Weights of a small mixture-of-experts language model, trained from scratch on English Wikipedia: width 384, 660M tokens.
Below are experts of layer 5 (counted from 0) of a mixture-of-experts language model. Rows are named router (the router's row for the expert), up (a neuron's input weights, with its number) and show model dimensions 128-255. Each number is 500 + 25 x the weight over its row's rms, rounded and kept within 0 to 999. Numbers have three digits each.
Before each expert's rows: a language model's description of what the expert responds to; "gets" lists some tokens that make up at least twice as much of what it gets as of all text. This comes from a sample of Wikipedia text that the model never trained on. Tokens count by the router's weight.

# expert 9
Commas, and, periods. Commas, and, ampersands and sentence-final periods that join list items or end sentences, e.g. Town and Country, Lexington, KY.
gets: ",", " and", ".", "),", " &", ")."
router:481455487473515462533567473514478514510469522540521517491489531455486481540495510521515515490522482502486458529504517525492501459502511455475508520517509485493462478511448499509501540450471497483498457491503532483511524479494510519454500513486479529483530526512500496528532509514496490479513481514537531482511494543495493510520564449497490433517510492450483504536512484514473524487484
up0:567532496483491518496481504478496518503507511506523505508472515533512491493510485488529472485464521508490511487483452505491519480472440535527514484486471500446516451444519522468517511521526476506486510512504515554483453492517494519538531511504542571526483443480476499516534489525499515552541501505503507554485515513507447500541485478474519502525510509520474497492543481493557484525497
up1:484494522465527557489540511532470562506512485508501517509471508511470459457553469497503500492480494533474539490472525518503503482493491493491482497507501514513493499529497501491518432547507516501467484481501492507537503498492538491517488544464469493543489494471525479556508484525458514537502511509493505498464503525513515499535507520557474492490490486514488498447564497477509501507508
up2:505473520487525469513495481477462513485464470453488476466519477461518494539521516523513469471489477507461500480450498520492498466497551521517455522479533491519513508466461520518544563494533529505519498522489450490498509507543539524521512523478530525520486464497502479509510506500501522455543478524515507488518476489494525491513512480483487488445551510512492550500521486486495502449521
up3:509487523508507527498509496499515533475516521466525478511511468536457485502452484512480485547518484503509501504496556573517474534488489518499478540508466484521461485523515525494513482530507508500471503526457470489492533487460524530538462530503532525496519473526491481547512527457508539518521500489459515488504518496519485555511506492477495501492537476535484448499527492473474505485541

# expert 10
Prepositions after nouns. Prepositions such as of, in, to, for, on, during, following a noun or verb in running prose and introducing a phrase.
gets: " of", " in", " to", " for", " on", " from"
router:511501573484487486492483482483489530523474536509511506493473526513500503543502500467526552519477443533466484493512481516498483480475530489498529479495504453515504490519517527514486518517524499517505475512507518497453526523507462510522481514472461519478473503485519566508501487543536504467514463483447526514517471480493486505495527489504511449507498580519521533486475501475499499477477
up0:517478496490561455521533512495510448517565491486478524509505525528476480510466485500492536468521514481558531509510498502505490484509483488478479516530446471527480506526497564491509518462502449515519487491527492470487494513426521511506489529541480506517496487514537489518499472490501496510471485450520490455509516499503511511497468480496497521512525510479496509468491492441479481543476
up1:453527449508505493469555488465468572460458474497519480522482490506496467487471473485465492499500512507513480452536529542519513488492462531507503491518511507499508493485476478530521499503492491445515502497528528494488527463518470451533508526495492534548494487552485537494488525522479515511495455506452452485487525492489485486475524512455556477476512514423483486459510471525517468506522
up2:489481572461497486433486521514487505490507506505477542505503454502493497534518516506472486514492503493505494500499524515557492464501465486557521496505470502501485487491494475512480453548473534491494509532535457497480494530518502465480493524510464494511525485481482487414573478502493498483502509488509495486496482497499525474437520494507482503534511445537440501522520482520512498512447
up3:497502506485476460443474507529521482527505508521482493512497509540495511541497514512538541526495496514507501516480495477506502509511495474487454513475506544524499471504498527523523531475496452524520447471520426468480472504548515493479518489522518536537504510476453532543484547489484520535518504499536507483487489513496514535484491484495492502491481501494501507512529503467490461477466

# expert 6
Digits and non-Latin script. Number tokens in dates, coordinates, statistics and table cells, plus spaces and bytes within Chinese, Arabic or Thai text.
gets: " ", "5", "6", "9", "8", "7"
router:502579504505546501508518532448551483500514491529492550479524507495469501481495475544519508541518472471515523514466563514517504494502526461510503469462503533508512528505524496508505504482515473536507440503528486486530492481479487484485477500504560539550491529462519530522517482531531522480530473493521526486502497485493471464483527501509502476473521481487527488538464518499502482446440
up0:539507525471457494537537495523521510478560443489473524522453474516503479473482505496491514483520507501505488509472517504501501495509525489475507478495481531540494483470469459522507491468519522471469454522503521460533424472506519512532449535533479508552515544519496524508528485443496488488453498518481454486435497507506469491521524450499491509474508483471440501498534506520481424486482
up1:536546495517488514447496527465465492530487510476527515506469484509585518539480514495507510500481507483482496511511530476517499499484446508500506511485489548497485530501449494465539474494466458495523508491491522517469505506493502529527522512466506512515513534501510467488479528491538497520478488475504501503476486519514511467437480483508519510488489498477504504500524509506494520486445
up2:519556501496491479516471510514481491493497534491493500503492486466525518510523471437503522543519478544453448439500497528480525498459487512512495466427537486489498494529506496504530529508508548465503480466522498480486507482520474525493504495540509520461523490508508509468508503519495507516527504521502531485482519527499498486464495502526524491520505521498451499506500500538502472498510
up3:536484470530474548535481522536487534520530521476514489519516511513489486530493517529485534521511498495504494520490509516542464504532506500438474456514495525509465474487504555488505539498489485480512473454555502495504508502536485532462482507481482505470490507486479491480505533524517457513534475492489455494500493511474534493520524490468526494481491459547508500470568482483513510440525

# expert 12
Dashes, brackets, capital abbreviations. En dashes, opening brackets, hyphens, slashes and single capitals starting abbreviations or codes in tables and scores, such as US, MF, SEC.
gets: "–", " (", "-", "S", "/", " A"
router:519490538528510482506482528479468524524461491496510494499499499494482499535502533471502529507483480489452481508480549516489457503509500485470518491497481451532491432508510503525482486498464519492518467509478509503517519536496526496495525499459526476520500516509516458518512487497527517490494468472469525515475507555478492510509532498534457484510471488458491514475536508504473471515516
up1:481534529490464483478479506483515507517507482502540475477486500504550494478493507509500495449509553461550490506512455501543520530492467516504498497477477487489503491501497495475515451448501532501534469492497537477515520477479470464508527466514535456524530513470518515524504484531498545529511489520501491484491515475503506510527453466475469527515523485496502500506491468493505542513492
up2:514505516495461536520503527517491486502509494446500483503489461522533515458531495526474476482507514467495441491498499486471517504519485505512531556512525468514507442574530477532497494465536475538516492480463502462522514451505504482448477463497488521487494573475492523522506506502495525510493499494537516455518525530505530503487536523510455482448489502535453516514514502490545493526498
up3:522460469512495523454576528505515506493531494498483514477510491451505452518505434525509531450451497511493539521525462455483519428466515507527502529474472500499513529484466470492480492507520550490480470491493520497423530527478516518484495495514522500501513552521475457553485521513482498507503473515507469538487553474497470508473476501517478488514512465493501477501517568492497481483507
up4:478462519489477525490542510520498479522515537498509511463537495506537459534500526477473494509484532553531502471518515497481498483509531462484513503502508516463495455487505510489513462528513484505460533506518494488513472494523497477529511479489513460508495494472475520528535460519538541498473514530512500545513517516519525506543559529510520531479530493502433521475466472461461506493496

# expert 1
Determiners and possessives. Articles, possessives and number words that open a noun phrase after of, is, with, such as the, a, his, several; also first pieces of verbs like r(aging).
gets: " the", " a", " an", " The", " his", "'s"
router:505489564473510495565533490510493532502474466520491502475490538483487492501498509476453522504518530481441511515494522513475515508441501509482506506535465525529462486553521507510490514503529482490512481517494502486514522495461505476501510481502512542476516565498495514457514499511520517457507461500509518509491513521491492478477504484546483476504488497451499440540477503470483537480477
up1:494486494467487535548498508514495492482541523487441484479510499535503469456467464578521478505475500502543487478492502508544440509475496509490474512504484471525481483523505483525513512484501535530469511529470492525479453484493484510461471490481506486497511534480499539485479498534510495500493533529497486507448527473510464501502525485507464510508497482479527519470518560509502481511563
up2:475495526522523477508506486521526477541517465493513532466469493450525506546463505487548509506506420487513499445518522480481487450535517477457511492489495455488494569499540520487512474465501541527495486540516460507465469505498499547487531475501491518479471483474535479496504442506526464479499554503506527497538509510489497510508449507532513466465552483515465486486498516467491476473492
up3:489479535527504510483527495533500475522490515513493493480500499499509491501553491484435523506502458489535511489528501476498489476470559488494480534536493505491502484502496562522492472482503501513506495528464487480483506492500485567497502474512543511510485449483519521494492528481519472483511512525506466505475466503489450468492484481503433501497491491526506479459517510483520525481503
up4:487493539517511464512469484492496550520478509515527505500526487496505491531533474488485468505496483520477506499525545505484491526488512460462502526520520430505525489503479472519519538493507454497530508511509455527498508481478482489464471516496511494531503485481542490533550510491529478534503481480471504561475502488484489478532484506512539542552519497476531456492505456490487494472501

# expert 11
Mid-row table separators. Pipe separators between cells in the middle of numeric table rows such as standings and results, plus vs, dashes and small digits.
gets: " |", ";", " 0", " –", " -", " 1"
router:473538522500503472480532500488501515506552521465492516467498526503516521462484492500533526511508474553486503432468547539505535514490530540512533500488509509477462523556484505517491497490511489469548486545493512484477511562496512497498521538510447525465541554460469564513543479491497470480526507497509497471474499517481524517468499482495521500538508489486496493525539514525516505511511
up0:474471491516524480517505519476506510475495492493469519498449542517467527528475528495445501482446481490445523500479484527541475528530515510463486521508504467490490505504485518429527523526516501503506515488511493492496500497494519520510530505527490498494515447496502527511476511542486503495452458470544495494505487518560518493481544496455495443520504514473503507475491517474531522512511
up1:484457505495482438461499492524488488518563505493532501459497486509469527498543480478541533519510519517483471534484520476491512525470482517526456522460496473534502519533499497487526466462487473469513545541511507510540486511485501481490472488434461498463480450472485480508525508534472490500517501488498486501491509497531448543495498512485497558463510516533519511485499539468450511549490
up2:538497463487506529555484500537475503496532504535504492540476495532471469480467506484493481502467512540502516463531499490466485472481524477486503549547539493523531571466472512508563521474478493536506517507483515478466530499515504533515485468517433467479499489522523513486456513467497513520545519493499504507526454476482499525473528484465476490445478497527471541503503516513493489477537
up3:525547500511480494542518549514458519501493542561466501451476498476509454509488483485475490509509518478544492500489537490503529507495484497499505518513471477538467496528485477543458488474486457546510512500502485489475532473524515547491470495502526521493473522483486514495517474485470524516496499503498529523535506492513487476520527488512498498517489537515485479529499515477516556475500

# expert 0
People's roles and field labels. Role and kinship nouns, titles, given names, and field-label colons in infoboxes and lists, such as coach, President, son, members.
gets: ":", " by", " John", " members", " President", " member"
router:533575485553442536491505485482487523501488485507512512497514475501459534530498505513472517497472524462538525518477512525529568503491533492466485478494515507527487431531530494508493509504505457462496514490471496493471521508489496510497466511506496517502521486458500560477459481491522504481474502454504589468469522508514495502525447514543493503493510530502499471479489513517475477534449
up1:506473500516501498535523484511485496462521507527512486514494517499511494514503480491483463479501470498475488534516541539522435453467512511524538471494488432487499555522480471511501475502499490475524478540508496521518485474474527522506520480520494465477499474508461545488505509479507488513519537477493508490482535529569500517501526502490488511511466532503451475542509455495512455512487
up2:492477505499479476551491482478457508476494518501508519511530482502535490477503469514505519469514500518499540508549468526486503489440532521460466496514504498484463543486499502498483470486523517493493512490471502459542547538508482505511512505520513518471482530511484491548524471506510496522512529498553565502489515481485505507501468501539451478522496477506488487482462518532513530508489
up3:481521463508509467507484510473490531479501519529507518492498545502444524487516506522515518469491511477498482549473509551544472495499516474538540496518514518534495472467495520518446466486507476536483490501519455511510530484472523488450510520501485463513495494469494531499480468457499519497525500452473490530509495501474549472495485563502508494513491497497545444506476462477495536529502
up4:478514486510484527513501507503519467521504490502497477508503502484514498501515491500492468485528513502505479557531445515510495494500488507483517497540480529532523514486530505501486480524496452534490490490489491558566516522471471468478487529487479443476499445488543502517512490464531516482527475514481540537501467472475497480498508507507467485491506490533495508500448494474491506490520

# expert 13
Verbs, pronouns, adverbs. Copulas, auxiliaries and subject pronouns after a subject or comma, such as was, is, has, he, also; plus -ally adverbs and relatives.
gets: " was", " is", " as", " he", " were", " are"
router:534506526475527499482480476490466519481496502522530505529528505492491496494520473542502515542464543476479516511507504546462508471482513467545463503539517482516510515551525509513489465503509488522519489536523490489468538488482498508445486495505476484504488503495494473517519490520509483495512502463518511467480529528523504475533520515535456496482507510477491511556481539529488476470520
up1:508526479522497499482509541484504508505527482514517483498491483510495553528431475491475476515468463510483525513494484554488498500468518488508503512431526504504479506488523477489490502519410517514471526497476482463507441503508496499541504483501531471484526499537540500515511493500535447486471470465532453532499537486525492519489516509454538500466482522487472522502481523490474537502526
up2:487514499514474492470504495521466500473482523520530542446481511529537482473466501490457497462497468488528499478524543497563511525484470519426472507490503524513493503475471491473477503503467505513492454485515491528479464472523485489460439523501464507503510506516518492501501485483519454485487466493481500531481471494514439496556507510525514543507472461472506532553455493481544529506471
up3:515522532466491520492566474461496516507511472506513478481514505490468468511511516552493498520467549518490475509529491546489492471495467519516520449538534533462508497486470495508511491558508512500489512482513469544522488547504525494500481483520478536521512545551512484549518539474482500490507517492508501468484497443463516493499489516515485518534507518528473506511511467511469447540508
up4:511517497525487507471541465500503469459478491495535482498529477544483546516523528507500506524482532536542515547487488540480488478494506486485479460493503514511536517536473485486534464482547484508496494488497538538504465512464487566478497531537470516492509489517473531538491550476509573512463467505498551516514515520482464439496469499520470485498505513500514505485550482520491481491460

# expert 14
Line breaks and headings. Line breaks, list hyphens and == heading markers at section and infobox boundaries, such as before See also, Born or Full name.
gets: "\n", "-", "==", "===", " ==", " \""
router:547482527479504450507563464495518487520497490530490504477521540513515505547451500527465512526475519498508537527467523487469522492482524486496460499517510484480471473486520532521483527469492497496485487494505553494501532520511536514489511481512501513448490532467491496538557502506481491487472469483533569505471462543507511493467495522474461490532489530435498526497510525478491506519498
up0:489534475485520499495488490507503459504542414524503521470526510539466532511532477562505535509510511492517473469489479468528467497534509493505479545511487517503500505446456518499560512483511477524545500539545522522505524476508490481496535479518458467490514501517513508511481488482492487468492526533486501492523470503505508496479525479506466498488505527478473469558520499504504504540504
up1:481504486494472516459496490503477498517500493529526490494524489477521539546503491543473483506522519508519495511464469489503460510513527543531420513491483498449508449511493471502482483503480522504472482446550506533516478483490546499461481492527520492526505519518517496492525512487458530523507509512485499507545512508497516481503505540482514505511535529526471513487470474490506501452457
up2:457539480483524485496490453460466518441510494516524532477491504487486545480556487509463504489516489461528505493516487489523511467470517485490536499476502497529493456476546494531549500491551529477522514440529466519530491525474465496553476522530533477488518488557466542474487545496504483475508496539505512461473543487478463486499474513533458492519481479466556466508484489486484484454535
up3:489529511534482565497534511477521493514521489511486499498486499489497492480524569533526522476511512463479521503507536511493475497519488490499446501473520467523505524512557471489504537505456507520462530524530467463470494535511465463511492512473515530489495497496524444501501488549462480487488527448488479510477520428513510465490508513503487518514510507487549486511485468517553565471484